config.toml
num_hidden_layers = 10
hidden_size = 128
n_experts = 32
experts_per_token = 4
d_expert = 64
d_shared_expert = 0
hidden_act = "squared_relu"
moe_layers = [1, 2, 3, 4, 5, 6, 7, 8, 9]
router_score = "sigmoid"
normalize_top_k = true
routed_scale = 2.5
balance_loss = 0.00574
balance_bias = false
router_logit_norm = 2.0
init_std_router = 0.0232
lr_router = 0.000931
vocab_size = 2048
norm = "rmsnorm"
norm_eps = 1e-06
tie_word_embeddings = "early"
optimizer = "muon_variant"
learning_rate = 0.00977
beta1 = 0.9
batch_tokens = [32768, 65536, 131072]
max_seq_len = 1024
train_tokens = 235000000
max_steps = 3718
dataset = "wikipedia_en"
Below are experts of layer 3 (counted from 0) of a mixture-of-experts language model. Rows are named router (the router's row for the expert), down (a neuron's output weights, with its number) and show model dimensions 0-127. Each number is 200 + 40 x the weight over its row's rms, rounded and kept within 0 to 999.
Before each expert's rows: "comes before" lists some tokens at least twice as common just after its tokens as in all text. This comes from a sample of Wikipedia text that the model never trained on. Tokens count by the router's weight.

# expert 19
comes before: " of", ",", " and", " (", " in", " is"
router,233,323,164,115,197,205,254,225,207,148,219,224,194,132,175,203,223,182,206,262,197,262,195,234,193,192,204,267,241,186,181,186,202,144,192,117,215,211,273,223,157,229,216,145,235,167,210,238,196,220,194,195,144,215,221,134,136,164,222,199,203,220,176,253,211,187,187,146,244,236,154,154,285,228,270,231,151,220,237,209,208,181,168,252,180,222,222,301,257,147,229,230,198,175,141,166,154,159,192,208,171,285,175,224,179,213,265,133,240,166,176,158,225,198,142,164,205,140,221,182,226,234,178,230,211,118,187,174
down2,212,240,208,206,193,156,172,198,149,230,189,178,152,251,279,245,206,277,230,221,228,219,157,215,200,190,189,200,304,166,117,227,193,153,257,138,284,268,227,243,248,231,177,252,166,227,243,188,202,220,168,225,190,211,250,221,171,118,196,219,256,227,234,119,189,207,167,200,185,242,217,121,185,212,203,189,128,209,198,154,274,222,139,172,166,205,178,281,188,181,255,119,236,195,169,205,161,175,142,262,174,244,221,188,221,170,206,178,197,188,160,143,258,142,201,216,232,155,184,190,126,155,223,191,250,130,196,193
down3,181,208,201,208,158,251,186,199,274,244,167,216,180,173,200,187,154,187,232,223,200,193,181,257,223,260,144,163,211,239,183,227,152,179,243,188,157,194,202,263,182,155,181,221,182,173,234,166,232,162,204,234,91,142,203,178,184,141,255,233,179,218,299,156,186,165,203,261,269,259,196,197,184,215,197,132,206,251,91,199,193,277,221,170,167,172,191,209,198,135,209,186,261,275,221,276,211,230,232,214,238,203,171,262,179,291,181,200,168,229,118,164,244,187,252,176,240,232,247,138,247,190,181,255,233,226,154,210
down4,267,254,195,206,199,274,220,188,223,227,237,138,204,97,169,131,275,203,181,283,196,210,242,156,92,224,212,220,180,165,190,214,170,185,212,244,213,228,206,150,184,241,218,178,174,225,184,182,142,182,184,182,162,190,214,248,284,184,196,218,215,264,159,153,256,194,162,213,117,256,300,196,230,188,267,212,191,220,230,236,173,157,179,177,160,220,198,164,234,105,220,156,218,262,156,216,230,212,191,213,134,264,166,174,218,239,213,245,247,192,267,214,183,195,268,229,202,176,216,159,147,134,179,169,191,247,172,194
down5,170,248,229,105,163,240,219,261,140,169,158,269,162,208,134,253,172,168,288,230,215,117,144,159,152,183,232,183,262,272,165,248,211,195,234,205,203,196,207,233,205,203,178,180,219,236,206,195,168,239,216,207,195,240,228,234,194,220,191,210,140,162,247,230,160,215,175,168,245,203,209,133,53,186,182,195,219,249,205,182,130,222,242,221,183,137,193,227,196,152,260,195,192,268,188,244,210,216,149,223,256,236,238,208,145,229,218,221,275,180,142,267,217,200,286,187,208,192,232,241,198,205,186,210,258,150,201,223
down6,186,223,223,180,215,196,243,176,220,222,258,120,98,219,257,180,243,181,159,117,187,211,249,163,193,199,190,187,196,192,229,195,198,224,221,247,188,136,262,192,170,262,234,239,155,208,163,199,153,170,279,161,242,241,165,157,157,200,204,197,124,139,186,147,174,131,222,183,284,217,263,166,191,213,147,230,189,130,187,242,224,184,225,208,240,232,94,202,168,127,174,143,197,199,251,193,199,194,170,135,184,214,192,166,152,214,191,185,159,188,192,201,181,209,220,163,136,144,195,178,215,157,144,160,111,222,304,218
down7,225,183,178,248,215,169,166,148,199,235,196,168,174,176,274,202,162,98,186,184,215,255,223,197,166,209,173,182,190,230,310,250,224,287,252,163,196,178,169,167,131,248,251,153,146,268,253,220,248,247,249,211,177,181,149,159,284,199,182,218,247,202,225,259,246,194,245,150,160,181,237,171,157,240,136,196,195,262,219,211,188,133,257,275,212,232,114,182,216,203,268,234,206,154,181,204,210,188,150,212,166,207,128,200,223,221,168,205,200,192,188,149,189,165,186,230,235,145,137,201,223,190,231,113,160,223,190,208
down8,203,144,244,210,241,173,111,186,229,248,216,146,141,211,187,186,220,212,211,225,194,133,193,220,219,200,197,217,167,245,208,236,216,205,184,179,212,231,254,151,221,195,167,147,139,106,203,168,193,209,250,179,225,173,149,230,184,226,134,196,179,163,281,158,218,178,290,167,237,210,149,258,233,113,205,211,174,231,261,160,114,227,144,286,182,216,147,126,183,177,202,111,164,161,251,205,161,222,208,262,247,257,210,216,248,248,167,185,175,229,153,150,168,213,171,185,173,188,175,215,245,260,188,225,180,138,249,254
down9,202,212,244,248,264,253,217,294,255,179,203,183,148,188,208,276,244,216,213,209,204,251,186,139,197,234,225,269,237,176,252,178,109,169,270,156,285,212,192,173,175,222,192,236,226,192,220,185,214,265,202,233,272,194,177,223,189,296,201,194,205,188,241,173,109,197,211,204,226,178,160,132,150,196,189,190,194,147,271,196,171,139,186,153,192,193,197,207,202,200,150,230,135,161,220,176,156,198,203,225,161,225,243,206,154,298,234,178,219,175,165,238,207,135,210,191,109,180,142,230,242,215,206,241,234,179,278,143
down10,303,239,253,227,183,200,219,182,203,181,208,149,203,231,193,201,244,216,297,154,167,220,186,224,163,142,249,240,207,232,197,168,210,237,253,251,223,136,214,240,217,195,114,225,142,144,177,159,200,196,185,208,196,207,161,203,211,131,211,260,172,177,309,173,129,168,236,208,246,215,241,168,184,253,173,123,170,222,178,208,192,158,148,189,148,216,258,202,163,214,244,220,175,262,210,159,203,150,232,192,162,196,190,258,193,276,168,233,118,227,185,182,241,208,202,139,230,182,272,180,118,211,196,116,136,158,183,197
down11,218,254,188,210,182,209,207,205,244,251,155,178,245,230,176,208,211,199,167,209,272,244,127,140,197,230,184,202,171,168,199,185,142,109,175,195,192,248,192,179,235,240,186,136,202,237,239,195,186,171,206,256,207,184,180,200,234,272,178,169,187,132,246,141,230,248,223,166,280,113,250,206,200,168,139,116,198,217,266,146,206,154,226,221,219,232,170,263,219,112,267,205,269,181,177,139,203,250,174,232,136,236,187,205,248,211,246,214,223,231,222,243,107,185,184,170,164,171,175,252,195,214,214,299,225,229,168,151
down12,132,227,137,181,184,251,210,220,183,144,201,209,209,134,242,218,238,205,175,300,99,234,135,182,213,188,198,237,234,225,103,147,135,209,209,182,166,146,227,187,218,233,197,163,194,248,222,240,263,235,223,137,187,179,230,222,172,164,195,260,242,191,264,276,184,217,191,171,161,193,282,222,212,222,221,171,174,299,170,166,215,178,142,199,226,158,202,179,221,252,198,81,171,283,198,201,190,282,188,236,230,252,215,196,186,161,264,174,185,160,177,184,200,173,199,176,169,194,178,239,171,216,207,232,142,191,146,168
down13,151,232,176,139,199,179,246,193,191,231,173,163,130,175,172,218,196,170,177,168,161,166,185,138,167,211,135,209,231,201,243,165,187,224,229,176,254,140,285,223,133,274,258,239,213,154,179,242,294,213,185,157,158,188,214,113,229,178,270,174,158,142,168,282,240,212,231,191,158,150,244,243,287,178,179,230,191,195,229,270,204,204,189,149,255,264,257,268,174,229,249,137,149,243,198,228,104,196,230,204,185,250,221,197,240,238,191,260,237,186,156,182,186,201,183,180,178,226,181,221,206,173,213,140,193,206,215,169
down14,196,203,238,268,251,207,215,203,288,321,154,155,234,297,274,164,215,207,273,214,231,182,197,189,256,183,107,214,197,147,227,211,226,247,139,201,202,242,180,130,233,207,156,150,233,193,211,181,166,168,144,211,213,233,210,148,219,144,161,241,179,225,144,156,236,194,181,173,154,145,197,273,142,153,166,174,214,198,239,259,221,248,189,162,216,145,254,141,218,196,205,194,165,143,186,215,188,162,206,187,237,237,174,204,258,214,189,216,165,307,263,195,187,215,143,157,232,191,223,179,190,208,249,239,146,189,211,217
down15,206,177,145,262,198,186,189,173,245,144,187,154,169,247,250,166,151,242,246,251,137,279,216,219,190,273,174,228,179,202,222,232,200,176,222,197,262,152,173,157,239,193,234,178,111,227,170,203,168,238,172,227,225,197,154,208,211,278,234,229,156,186,183,195,132,158,193,235,156,158,206,245,104,275,152,183,237,184,179,198,244,207,144,200,232,267,248,154,112,253,213,180,187,204,156,256,283,224,149,188,265,139,147,240,212,236,243,238,210,190,196,229,171,223,198,217,275,229,141,170,202,131,233,204,221,224,185,159
down16,265,223,189,237,192,261,231,183,164,241,193,240,179,187,250,197,223,174,179,185,231,229,255,170,224,265,262,300,194,269,98,207,251,201,191,189,168,213,205,213,170,194,140,181,99,223,186,192,194,226,101,231,217,166,160,184,203,173,203,243,251,226,195,249,254,193,123,195,253,226,139,210,249,243,230,182,192,238,205,202,175,165,189,233,194,197,288,226,150,217,205,201,297,163,164,211,228,265,181,204,195,182,142,143,164,266,227,100,180,143,271,190,200,220,224,178,211,190,186,280,235,188,163,156,214,192,181,212
down17,186,203,220,129,164,183,228,271,245,148,276,237,210,155,238,239,192,184,172,183,237,223,191,230,197,246,225,220,167,131,197,240,194,193,180,239,231,251,168,213,277,154,176,250,158,166,233,191,158,213,221,194,229,155,215,224,159,158,101,144,231,206,236,276,118,246,158,215,147,153,240,252,185,202,206,222,255,242,191,210,218,222,207,165,196,233,127,162,168,246,158,224,193,198,132,206,162,210,232,214,222,220,132,197,174,160,153,150,310,223,235,214,247,249,138,195,241,187,158,253,190,152,200,279,220,129,218,252
down18,161,192,157,134,199,211,214,242,227,178,196,183,278,108,205,229,275,197,124,157,204,282,196,164,179,169,156,241,175,186,198,200,197,156,69,165,254,245,180,189,158,139,234,217,194,289,213,177,258,213,210,159,198,183,216,211,221,183,274,158,228,276,257,228,155,211,164,230,167,99,207,201,215,218,181,262,253,229,194,173,217,219,227,196,225,167,163,251,254,224,130,230,197,189,237,137,191,222,233,198,189,273,196,206,134,230,163,195,217,163,211,214,173,268,189,205,196,226,207,121,208,188,169,207,197,278,150,189

# expert 8
comes before: "\n", "|", "-", "==", " The", "==="
router,208,111,197,241,136,220,175,178,226,208,210,169,113,179,265,222,114,172,181,171,222,275,208,157,216,193,196,203,229,213,163,247,208,175,199,276,197,200,226,200,226,231,132,189,221,181,213,234,204,130,185,173,251,205,156,214,201,152,216,211,141,164,197,172,205,167,145,176,206,187,280,218,162,203,237,222,141,250,108,223,174,233,220,168,230,268,210,224,249,186,279,251,84,222,207,172,205,295,176,191,182,215,195,186,211,253,267,226,186,208,242,198,260,213,133,187,138,150,188,248,181,203,244,181,206,267,258,136
down2,237,155,182,217,202,227,215,213,145,168,144,200,205,200,158,223,168,199,180,251,179,207,289,158,200,243,170,231,229,232,232,259,206,230,168,203,219,264,117,202,119,214,155,184,208,223,197,303,185,182,159,255,243,218,167,226,134,210,183,185,139,233,269,151,298,319,194,249,205,198,181,194,197,243,170,192,173,198,197,197,212,217,157,172,182,197,204,206,208,264,99,171,197,259,156,227,207,121,210,152,244,233,268,217,219,163,176,183,176,214,272,252,216,150,246,238,159,210,243,146,196,258,202,207,148,213,169,253
down3,229,189,132,274,217,230,228,214,222,201,238,220,223,260,216,212,184,197,110,227,172,213,180,176,209,266,248,195,165,100,152,189,196,233,175,223,219,235,322,179,193,195,210,217,245,197,238,167,300,181,173,190,232,224,199,161,214,174,219,196,247,217,179,155,199,205,191,263,97,157,151,118,166,175,243,258,206,227,148,241,176,167,228,181,193,202,249,161,227,199,199,279,262,195,171,183,158,181,212,238,109,199,227,179,177,164,193,146,169,218,160,250,189,120,246,206,180,240,193,264,175,181,194,266,240,254,178,260
down4,234,179,144,226,202,170,269,194,118,221,228,152,167,255,197,203,202,201,190,160,140,195,236,225,181,209,110,260,176,181,174,185,151,152,174,265,214,219,284,207,185,180,153,190,123,150,231,279,176,235,180,197,173,196,293,222,168,226,129,178,142,194,182,231,125,217,240,173,215,264,248,201,173,200,232,114,149,216,186,218,227,242,195,223,173,219,169,182,193,183,214,149,216,157,153,118,235,186,110,220,227,233,207,175,137,250,220,196,197,209,176,213,230,144,229,202,170,172,77,209,209,244,212,205,166,147,153,169
down5,166,169,191,228,188,163,215,166,256,101,181,196,203,137,238,240,263,192,181,162,233,205,102,177,233,149,216,196,173,135,214,193,238,204,277,221,251,193,271,227,102,220,239,184,180,292,204,173,198,197,192,251,260,240,150,236,176,187,199,167,222,192,305,202,175,207,250,185,227,207,170,261,188,239,185,214,165,153,282,249,224,193,174,227,183,234,253,232,214,176,220,170,173,225,242,182,181,244,179,211,189,254,142,254,162,211,214,161,197,198,265,185,221,166,148,215,185,196,230,91,162,269,152,148,205,163,165,155
down6,178,187,193,204,192,136,170,204,172,183,118,204,147,202,285,230,202,262,236,230,220,268,232,249,224,231,235,147,156,169,134,207,249,244,132,158,183,191,156,152,227,224,246,146,169,223,199,216,234,226,202,140,213,204,150,207,110,229,171,239,135,179,194,233,210,221,177,260,199,225,240,230,196,170,243,210,179,234,145,197,163,135,186,141,225,162,211,224,203,184,174,188,203,226,255,114,236,289,227,238,210,183,120,191,177,230,145,202,217,218,103,179,222,201,189,188,159,176,122,144,165,144,221,104,194,178,186,134
down7,209,206,171,232,151,286,181,146,181,251,246,156,221,204,186,204,208,227,218,226,221,225,209,191,222,143,214,247,213,180,140,96,149,281,131,141,232,154,178,176,204,139,234,143,207,324,243,185,147,206,165,200,183,193,211,230,177,197,214,201,153,186,163,240,175,220,165,291,160,184,180,177,141,205,176,222,255,259,196,166,233,124,139,171,156,274,169,163,197,252,186,271,198,234,166,243,298,200,181,229,201,156,208,214,226,236,236,254,185,251,186,224,178,247,231,170,199,201,148,220,180,236,147,162,191,210,191,261
down8,189,142,232,217,197,204,262,192,176,201,263,171,187,125,162,253,60,216,251,179,239,187,183,219,141,254,163,264,242,214,162,210,182,262,223,153,218,189,217,256,218,151,219,185,250,201,248,215,172,302,203,251,146,213,177,288,245,165,192,192,251,270,157,149,186,229,215,306,201,215,214,207,244,222,222,182,232,217,147,165,218,228,255,266,138,167,162,221,249,212,213,141,130,215,193,199,145,219,213,227,171,223,208,193,132,235,221,228,218,236,216,221,190,259,188,216,144,184,250,183,222,159,196,214,209,198,268,205
down9,168,259,198,214,209,238,169,224,215,157,187,176,168,203,217,159,250,205,245,220,250,221,176,221,144,252,176,154,176,195,276,228,210,213,220,179,213,231,211,238,235,185,201,225,206,276,194,176,268,164,128,233,157,220,207,185,281,245,120,147,182,161,222,191,118,183,182,164,185,148,170,236,195,177,199,234,181,260,158,238,157,199,200,192,203,230,152,257,178,165,142,130,216,184,157,251,243,160,125,223,138,141,243,165,180,207,191,152,255,224,255,214,122,137,208,197,200,164,110,219,182,69,267,214,229,196,191,172
down10,223,143,250,158,208,154,170,200,203,201,146,262,204,49,199,167,153,161,211,178,241,232,223,234,148,161,240,267,221,268,175,159,239,148,234,193,181,171,195,183,230,258,155,156,212,183,211,207,297,186,214,232,245,267,164,202,216,142,162,168,228,171,267,147,173,206,134,163,254,192,229,174,126,171,193,226,185,272,197,154,195,226,212,263,185,214,155,185,276,186,171,137,180,180,135,137,272,196,227,231,189,248,225,185,156,171,140,180,185,199,185,154,153,173,238,191,180,170,208,256,223,201,168,165,205,244,172,182
down11,166,151,168,170,242,191,213,178,237,189,200,152,175,220,186,232,144,195,127,148,166,284,263,283,173,245,147,187,211,231,152,183,223,141,175,312,221,141,116,244,213,208,179,185,230,204,261,196,159,205,153,252,166,228,199,149,260,236,189,225,200,187,162,75,217,155,216,203,164,199,132,248,125,134,171,183,215,209,148,227,209,198,247,231,185,209,190,166,178,175,216,232,205,286,223,222,207,245,194,210,189,233,191,215,196,198,235,204,237,207,179,228,206,223,154,158,259,154,134,196,221,156,157,283,252,210,265,221
down12,256,237,246,200,183,224,128,191,192,193,220,172,178,188,188,194,194,202,176,133,151,201,275,173,196,205,234,115,216,165,200,194,211,198,209,183,148,240,178,184,177,139,177,204,199,227,151,154,254,218,167,302,183,147,278,220,237,190,126,238,169,163,207,218,215,200,242,171,233,193,184,222,215,223,159,163,235,242,92,153,181,207,177,195,252,161,185,254,205,201,210,236,191,216,239,198,213,274,142,160,130,185,159,217,194,220,209,283,135,218,252,114,196,316,259,145,91,160,183,148,176,220,213,216,195,225,188,201
down13,228,202,249,180,158,167,156,241,186,230,191,211,186,170,225,244,265,161,218,122,78,229,214,153,170,171,141,179,192,236,194,231,179,218,151,201,239,250,248,176,169,217,190,300,178,261,235,228,166,189,168,176,162,209,149,287,258,228,258,164,204,238,206,207,241,187,160,164,223,162,191,225,185,239,282,197,142,187,162,201,223,250,194,201,217,200,179,161,229,176,197,225,172,212,149,156,282,249,172,166,205,219,221,198,250,168,121,149,117,204,233,62,250,185,244,194,191,217,183,235,223,238,207,206,204,204,248,147
down14,173,179,85,230,192,198,232,210,244,171,204,158,213,206,179,230,260,194,280,213,197,188,222,180,191,229,166,246,211,206,168,235,194,210,195,205,157,135,186,134,164,198,161,212,182,270,203,174,242,192,233,241,172,252,181,193,114,136,213,230,220,168,225,219,197,220,153,274,159,184,107,166,167,155,170,239,191,217,112,174,323,217,190,225,185,152,270,200,224,147,224,175,217,250,163,173,161,207,273,213,209,116,220,188,232,222,216,128,199,170,302,191,168,190,212,160,116,234,198,217,206,187,164,211,187,215,248,127
down15,224,186,180,261,193,188,175,261,240,205,248,96,222,186,218,193,160,179,163,200,183,193,138,161,149,183,262,208,228,203,173,212,245,249,135,222,222,167,145,212,111,170,169,199,128,166,147,121,212,260,207,168,185,198,115,183,148,235,170,300,174,177,192,176,199,202,229,212,208,224,208,184,209,256,159,141,140,140,182,215,225,204,253,96,237,217,235,239,236,246,227,217,163,189,206,236,200,219,167,207,208,255,275,249,239,186,192,247,147,281,287,156,155,177,218,227,203,166,196,207,211,177,261,162,167,222,218,154
down16,209,185,186,143,124,253,198,228,207,196,126,247,185,123,237,187,164,196,262,171,220,205,227,269,204,179,181,184,195,228,347,212,229,162,207,173,250,251,214,144,168,175,247,205,117,195,190,222,276,178,223,241,218,229,237,181,194,175,143,183,196,217,210,180,227,225,235,178,275,188,208,255,180,228,157,207,281,218,106,169,236,159,160,169,199,184,129,178,131,280,189,248,188,239,218,183,184,193,190,174,179,219,221,258,160,202,207,201,176,178,211,165,255,192,139,176,272,245,182,204,246,179,266,233,286,231,179,175
down17,207,276,163,228,234,198,137,220,284,198,256,195,256,200,190,273,211,229,206,223,253,199,222,145,246,170,194,163,194,231,225,286,203,141,234,234,205,267,242,193,223,164,141,248,190,217,189,177,203,218,128,273,182,219,235,164,146,127,192,252,183,181,216,180,288,232,125,220,232,186,161,218,201,176,229,205,203,225,177,202,183,141,134,115,202,220,183,270,162,183,220,117,220,233,227,254,172,269,216,227,196,169,188,185,218,265,168,234,159,222,222,329,170,212,183,222,238,195,225,245,214,228,189,279,215,222,176,193
down18,153,207,211,214,190,255,258,178,137,217,259,234,168,157,200,184,176,201,262,285,226,136,137,276,201,116,240,212,207,195,163,182,153,198,240,218,196,252,215,120,192,229,206,259,198,208,223,237,203,220,216,250,162,200,165,228,119,198,219,191,271,230,209,208,180,196,256,180,111,216,263,154,171,204,205,162,138,283,229,151,153,213,206,174,153,195,180,197,229,170,107,190,200,174,202,128,147,231,217,204,275,186,272,165,188,227,133,313,192,194,222,210,248,203,215,221,258,180,168,225,195,161,155,196,173,159,197,170

# expert 22
comes before: ",", " of", " to", " in", ":", "."
router,291,241,171,166,240,172,251,244,224,202,240,270,206,199,204,196,140,214,230,98,193,231,182,233,132,229,260,230,211,210,160,210,157,94,219,169,235,239,170,229,189,157,236,218,229,259,240,222,215,192,78,239,209,179,217,230,176,159,194,195,224,266,185,149,208,211,141,192,250,141,179,206,260,185,167,185,239,234,130,170,196,169,194,178,162,187,177,205,130,217,192,290,236,235,225,152,180,244,164,233,213,179,238,283,253,244,170,194,221,236,254,202,220,179,210,202,230,213,201,230,168,124,231,180,241,145,261,154
down2,242,208,247,227,234,216,176,128,222,172,220,213,152,209,191,273,248,182,204,228,174,139,188,177,255,165,201,205,202,232,244,183,126,241,218,229,192,194,179,182,125,186,203,143,191,176,226,296,244,186,232,251,246,212,146,201,147,195,185,201,172,151,203,229,188,244,180,168,195,218,246,176,222,123,236,273,186,239,183,181,201,245,135,156,260,163,268,184,233,224,211,171,165,245,186,170,215,200,204,189,297,253,174,194,137,225,279,190,126,200,184,121,198,147,229,237,180,222,217,60,172,229,148,199,150,229,144,176
down3,183,189,239,200,228,191,193,231,275,246,193,169,202,196,207,205,161,204,212,174,160,272,167,190,123,217,169,211,272,179,222,142,183,161,214,193,223,255,122,190,169,178,164,157,208,237,149,224,148,157,217,157,162,244,189,209,112,140,169,209,236,204,172,190,83,189,172,182,222,176,200,107,218,281,214,195,243,210,225,165,208,158,182,253,263,193,171,234,231,158,178,216,214,225,139,229,230,229,175,237,164,188,182,167,121,89,221,251,246,168,239,180,198,194,165,176,252,235,237,278,249,262,218,170,294,186,206,224
down4,188,198,193,222,107,282,214,170,188,218,182,231,167,307,225,174,137,156,182,160,182,212,203,159,209,125,259,255,224,174,158,174,233,198,229,206,238,141,223,198,240,239,188,161,258,250,236,231,261,203,249,229,189,218,251,240,173,273,186,220,237,159,197,250,212,223,225,168,165,111,232,148,210,145,156,224,212,200,228,164,174,129,209,146,278,203,148,214,214,210,216,174,188,261,215,276,199,210,254,195,155,152,238,198,240,237,201,292,150,218,255,207,124,172,242,170,166,219,248,231,188,171,285,182,215,209,195,233
down5,212,172,105,183,206,191,219,168,180,150,207,221,194,203,297,190,279,226,197,232,188,188,215,207,243,199,215,249,276,253,159,270,249,141,292,228,266,159,196,234,169,223,161,235,114,216,206,200,173,204,227,193,150,139,179,196,123,140,168,169,211,204,169,195,184,220,167,179,242,183,213,166,205,234,222,204,246,128,204,145,184,170,222,200,187,161,153,177,266,177,243,129,171,184,107,170,216,190,211,233,182,202,198,293,228,238,226,134,193,151,185,255,271,170,187,218,184,178,189,93,165,227,191,221,200,145,162,239
down6,152,246,223,190,214,254,179,172,181,158,210,186,145,163,164,266,254,249,249,205,230,198,211,135,146,237,255,209,212,159,141,173,170,209,157,238,215,205,209,179,222,199,229,182,212,144,224,176,229,221,213,213,145,137,271,146,165,128,216,241,236,155,201,234,138,169,136,176,149,224,179,216,197,182,225,192,159,219,191,273,221,253,172,217,197,254,231,308,212,190,149,216,197,198,171,169,144,268,197,200,102,287,223,224,149,176,216,204,248,159,239,244,248,184,163,234,127,160,246,232,225,162,155,229,192,251,161,292
down7,244,234,134,210,196,225,221,153,234,141,211,213,183,131,199,171,205,196,188,192,213,150,222,207,186,209,234,229,212,169,212,214,229,187,167,253,176,258,143,206,195,207,258,268,220,206,264,171,281,222,175,272,210,186,236,217,130,207,188,199,192,208,179,167,194,206,163,218,310,186,184,253,189,165,220,168,170,202,197,215,176,145,154,178,172,169,160,189,198,135,115,138,259,180,256,144,232,218,163,136,192,204,234,265,202,170,144,254,134,263,233,216,316,201,197,127,241,213,165,240,135,127,221,155,190,153,124,181
down8,213,219,191,193,176,148,172,216,161,177,149,267,177,199,242,118,198,130,312,171,231,185,191,269,232,216,248,228,198,166,262,153,201,225,207,180,103,181,168,164,287,223,121,221,182,181,259,195,170,253,204,207,183,199,198,172,235,152,110,206,173,179,187,224,166,228,143,160,222,215,165,226,167,197,191,183,130,194,188,236,196,199,193,200,230,155,188,155,157,169,163,200,279,151,228,198,192,247,192,208,140,214,238,208,172,151,282,182,247,213,146,158,231,143,164,180,143,147,147,209,147,126,177,187,140,274,197,174
down9,247,149,226,166,164,267,253,198,224,213,175,179,214,223,264,185,194,256,282,171,203,230,231,175,257,255,183,195,268,240,145,187,185,176,110,197,156,217,190,221,173,261,189,256,203,158,158,223,186,268,242,178,166,158,161,260,198,188,228,179,257,203,209,161,226,117,170,104,194,222,238,175,173,184,188,268,230,195,164,140,246,171,257,207,137,214,218,201,134,205,236,205,156,165,147,232,129,304,194,172,182,154,210,213,242,273,217,178,259,153,197,205,128,236,172,166,210,242,148,188,231,153,167,187,189,202,160,231
down10,260,206,208,240,149,224,210,278,129,190,211,127,153,254,238,185,173,236,255,168,170,217,126,246,180,123,190,271,191,144,217,233,247,167,170,200,129,170,152,173,206,184,141,198,215,265,190,195,231,246,145,219,256,172,192,185,146,191,198,192,185,178,166,168,104,122,246,185,177,233,162,233,185,188,213,155,251,205,208,195,262,165,199,306,169,192,173,131,223,138,195,224,209,145,186,197,171,237,235,209,164,193,226,221,239,184,271,218,190,167,183,218,156,173,142,290,256,163,181,188,162,224,206,199,229,252,151,141
down11,219,167,190,150,248,181,140,249,260,190,134,200,211,190,152,234,202,177,242,321,237,210,193,137,299,210,164,212,261,185,231,168,162,179,204,145,214,190,199,115,229,340,312,186,264,225,189,246,221,218,217,253,224,250,130,187,143,207,251,192,208,228,233,167,246,155,201,198,162,218,220,210,208,228,144,216,242,258,186,166,185,200,203,205,153,233,226,208,204,202,182,144,171,157,230,155,207,194,181,163,189,245,144,197,215,175,168,191,272,167,197,219,199,269,209,245,196,189,232,173,226,128,161,245,162,193,172,186
down12,180,239,229,210,267,225,197,214,232,199,163,189,137,187,315,189,213,156,281,149,179,288,274,160,208,259,213,192,159,257,240,201,217,158,224,245,239,209,175,219,157,193,200,193,171,186,225,232,237,218,235,236,259,135,234,170,243,231,175,160,252,141,235,183,190,219,212,170,242,230,121,206,133,220,157,71,264,200,133,225,209,188,311,217,217,155,226,202,160,250,192,237,228,205,188,235,261,225,199,177,218,163,193,204,202,215,276,146,134,245,176,193,191,206,163,251,174,230,154,227,199,188,209,225,253,206,199,199
down13,170,233,179,144,203,256,192,261,166,214,214,190,145,168,143,245,171,189,176,165,201,236,121,139,107,173,153,219,166,254,176,176,171,155,164,187,186,181,208,214,161,200,145,203,186,234,214,227,132,226,207,231,153,195,154,187,262,217,256,230,202,222,178,168,155,217,191,203,216,189,182,164,176,275,181,240,197,214,196,127,209,159,242,195,206,298,201,173,198,114,173,211,209,205,223,194,109,257,219,234,217,181,284,187,163,238,183,133,221,244,184,121,214,205,247,207,259,146,258,273,173,230,173,231,278,305,197,227
down14,255,248,218,220,179,169,185,218,140,305,178,167,257,169,207,248,222,170,217,153,166,145,184,194,131,219,152,291,225,241,265,176,126,152,161,157,175,235,221,167,174,197,231,212,219,223,245,143,177,198,174,223,246,255,200,192,197,182,215,257,220,200,257,197,196,222,171,208,267,187,159,218,160,164,197,180,197,243,308,144,146,238,244,188,229,291,181,237,217,190,227,158,188,165,222,258,191,214,101,197,204,199,206,228,180,210,197,218,167,160,183,128,179,226,184,141,153,241,193,296,240,175,176,277,219,218,268,217
down15,271,194,172,247,195,185,195,151,282,113,151,158,236,191,277,235,181,169,177,234,252,208,207,174,151,196,146,233,167,205,228,158,168,202,221,277,242,191,208,191,185,205,146,197,258,194,261,212,201,151,139,206,225,250,221,208,128,164,133,175,243,127,164,229,153,235,160,186,130,189,209,183,199,202,155,224,232,157,169,158,258,203,159,227,294,237,199,159,146,128,251,223,172,184,246,169,169,190,283,180,172,184,184,189,212,242,187,161,222,221,217,179,199,162,265,154,235,137,169,189,156,99,188,157,186,152,158,177
down16,123,258,155,157,166,231,249,230,286,255,308,182,202,203,202,209,262,201,249,197,188,211,197,210,126,205,273,212,183,207,238,171,207,175,236,246,161,197,191,167,249,165,183,182,184,218,219,230,193,224,185,250,215,216,177,237,192,221,279,199,233,169,189,149,191,160,191,167,220,200,171,203,232,108,223,132,189,249,166,188,264,205,151,154,279,216,267,226,150,162,175,219,186,228,220,193,87,170,166,223,206,252,189,124,169,257,199,215,198,212,162,132,152,184,272,192,181,161,282,202,208,260,241,218,237,232,265,165
down17,153,217,172,189,179,174,230,210,222,190,219,177,200,250,187,273,238,135,98,237,249,188,161,168,225,142,198,204,154,241,171,207,185,175,195,216,246,205,207,176,189,193,192,260,230,229,228,233,267,103,171,213,231,173,157,270,245,152,181,209,170,278,195,155,159,210,195,117,260,195,187,144,204,193,104,122,305,241,227,204,195,184,200,214,214,204,130,264,214,163,224,186,297,200,179,239,201,232,156,209,208,155,271,174,159,203,226,213,112,206,166,205,235,138,213,198,130,158,202,189,212,179,172,233,252,238,236,201
down18,156,170,191,152,206,145,136,146,170,219,178,257,141,143,233,176,218,188,222,236,271,276,179,191,228,185,223,204,243,205,267,183,246,189,283,213,227,195,223,184,177,149,178,174,230,178,190,218,196,235,290,158,199,218,160,218,170,168,148,224,180,127,253,171,220,193,152,115,193,248,188,206,242,230,222,175,147,241,76,240,239,207,191,194,227,179,248,178,259,163,221,176,150,213,188,254,129,300,174,92,183,268,222,178,181,186,288,194,243,199,182,201,232,226,193,192,178,180,193,259,204,203,170,203,192,180,201,255